Weights of a small mixture-of-experts language model, trained from scratch on English Wikipedia.
Size: 9 layers, width 128, vocabulary 8192, 12.6M parameters.
Training: a variant of Adam for the experts, 497M tokens.
Below are experts of layer 4 (counted from 0) of a mixture-of-experts language model. Rows are named router (the router's row for the expert) and show model dimensions 0-127. Each number is 128 + 32 x the weight over its row's rms, rounded and kept within 0 to 255. Numbers have three digits each.
After each expert's rows: a language model's description of what the expert responds to; "comes before" lists some tokens at least twice as common just after its tokens as in all text. This comes from a sample of Wikipedia text that the model never trained on. Tokens count by the router's weight.

# expert 14
router:154132053171200070117085147101167071081163152129112114123081093137113118170130162124151125101129155149077089069160103131121153170129084118094112208185092105144127087163129132115144069082214119112133188118169124137158166141144119074131144166087130131166098125125076147136197116159172123121130142136113079087102172124160093121131144077144096159140119115109119139139148142155106066128136
What it handles: Place and nationality words
comes before: ",", " |", " States", "%", " York", " ("

# expert 29
router:205110045128169125167098118071156130124093146179103134114127162195158139118117120079114162101196127125104139086136181138080138136148079076125136238143107092151133132106140149095152138143136145128118153120144113146151169149158147122129149148160167095133108121150092128094184127105150134148142143132106133109096192115166052093162117051190086133150163071111139110123147127146081090160141
What it handles: Capital letter codes
comes before: " |", ")", " (", ";", "L", "'"

# expert 25
router:173105050111138104152114128157083131124049137081105112139110121184110068142069135127125109139143130104101135082144137156166125112134114089136167164139135126157107104120143190076116109099123131087128163085143110091173155180156117087183100139095106073228110136092095127125159146057134128087150150116147180125166118119106118165134123086211097095135083054108094126106137149162163110114134
What it handles: Clause-ending commas, brackets
comes before: "=", " and", "\n", " but", " which", " who"

# expert 0
router:146070067115131095157060143136112197117161127133130102122084123126128122163133164147122136080127136155132196125129173150149134137149096082132135137115083084170128177165101150137146129119148175139126149101147115129142187184192093074126198195112134135150060118138086140068128177131142098120151119104171113064136168124196087141192150095190149091147158100098104101157119130150146105089114
What it handles: Clause boundaries and connectives
comes before: "\n\n", " The", " In", " He", " It", "The"

# expert 8
router:196140068082131070126147145151189100088123198131068123122134140212126107181116134102071138126132163110109160117120140137136097186115113149101159189139145069119143149123141185085127110140107155102094161078173117147129211150155083099126120114136177118157122111139083131075132106138117090099135160154163128104145164079139099088160159061177120140121117108091159143166128132163128069166110
What it handles: Plural and noun suffixes
comes before: ",", ".", " of", " and", " in", " ("

# expert 28
router:160101107155125138152070138101165168076120150107108162111111129183113143164115188112131152147162103108160141103158149149171104176157114151139144171134138092170200127123119161072117100119146192121099112080176106107188131126128061083172146121150150129181136107129082162093161088150120127153107155147132102124104168098162049114122153096171069148194090126081124212124114142096079103104128
What it handles: Common content words, suffixes
comes before: " of", " in", " to", " as", ".", ","

# expert 13
router:227114112122121136112103135136168127128153148169059097087104139158120137134116163107115140079194096112131108107121125093113097131162151061132137136127103111169146123131119141122114092104178122094142193111169129119138149097181143087171174154095136042219103108148118185103128078147137100167169172143144126080147140110163065126181147129143093111112113072137084138147102093177103118092072
What it handles: Table cell separators
comes before: "\n", "  ", " 0", " 1", " 2", " 3"

# expert 22
router:191125051117191091125082137099128119117094111143069086087088119151129108167099109092107146082105099149143165113115107163088099177154123141135128163177072085215132109145139157076129148176095142103092160151153119135205148162145096068140159175110145105163079140133098138145140151166141122076146175100112115121124139100175124085152110076158116086120097127122172129171131172085081104128095
What it handles: Units and markup symbols
comes before: "=", " |", ")", " (", "N", "{"

# expert 18
router:138095109126145112152123142163127135105103107101101108112097100158144089151113120097153137134195093098118201095197114177106139225148117139131135167103159105125169160173098129128133109089114105125111145082176143155189145130172118065160137156140181110155062155118079162123116151135154119087153138125132116087185191088182133100156187123187079065101090078134139190113120114142109139134133
What it handles: Common concrete nouns
comes before: " of", "s", " in", "ing", " to", "ed"

# expert 3
router:149123089061186156111181116116129179083188138124089118083069129101152132163172116115090174103176130074125136116139159124182093127152093086153151140166100101168211118127110112143143084124140154100109157104140136105146161163157135070142120127149083122144072104161082146069128120132159132156140131115135130088091082127144130174152166125174100111085134084075091210081144130163073093141140
What it handles: Prepositions and action verbs
comes before: " the", " a", " his", " to", " by", " that"

# expert 27
router:178100084076128133146126163143131170093134147143141097098088129117178133131099133099113148103123090138162119146121130115109130142104130080129127206176073113143124069140126113092097102159204164052166158150160176147166168117150125054188193103139111082128074099177060111135185087102163115067144111125157099095111130098151142122163157105168101113077144087105169115110121137116087104152126
What it handles: Line-start capital letters
comes before: "|", ".", "-", "ight", "D", "w"

# expert 6
router:176114056159154111134128125130133135089096112136154079132048134149118091126119112087132177108116133132146167124169135119159149126124147153166160188187088087105177167197069124146125084162127124100097147120134110102172160151174150093118143146143106081232144120181080104137116118123129140123130169142126091106170184077177102087156154084191075099138161130145141164132164119174102093123114
What it handles: Sports and year terms
comes before: " |", ",", ")", "–", ".", "\n"

# expert 16
router:167140099098150152148192182126165159120128151139089134137079080116121137160132124144057138124101106071105107083120151129165065119125147106121189153178125083168138108141182164097149137081142146132100204140151125167171186156184128105173172143097122095138064122137091172126139166138139164098174187124099116084089103087158124116126178090149135088146108076083128192133159121094120121163139
What it handles: Prepositions
comes before: " the", " a", " be", " his", " this", " 18"

# expert 23
router:122081086116144133086142132153184094056120147192067137126081096138094189128108159111156118096102121136109151116152194173157103131139135084131129136165103147145126149129133117107125115152165138096170127102151094151176152145084093057152181129123129033134090148175077096117143165105161102122093094086143089095148160109173094148137194137175171109151131068112153173096158103128118070142146
What it handles: Line breaks, compound prefixes
comes before: "-", "|", "=", "The", "In", "On"

# expert 12
router:179107043144147125162138215116144112075087138128098125110136077122136126144144109077084156069149143158089163125142134120088085134172146077129125154198064091153133128174115166098111083172159127134164156124149126127163137181145104094207139158107158101158097097157075133173149083115150152176178131189142106094130138107161126132120148062156118150124124142089121160117112080139126106184117
What it handles: Numbers in tables
comes before: " |", ".", "–", ",", ";", "0"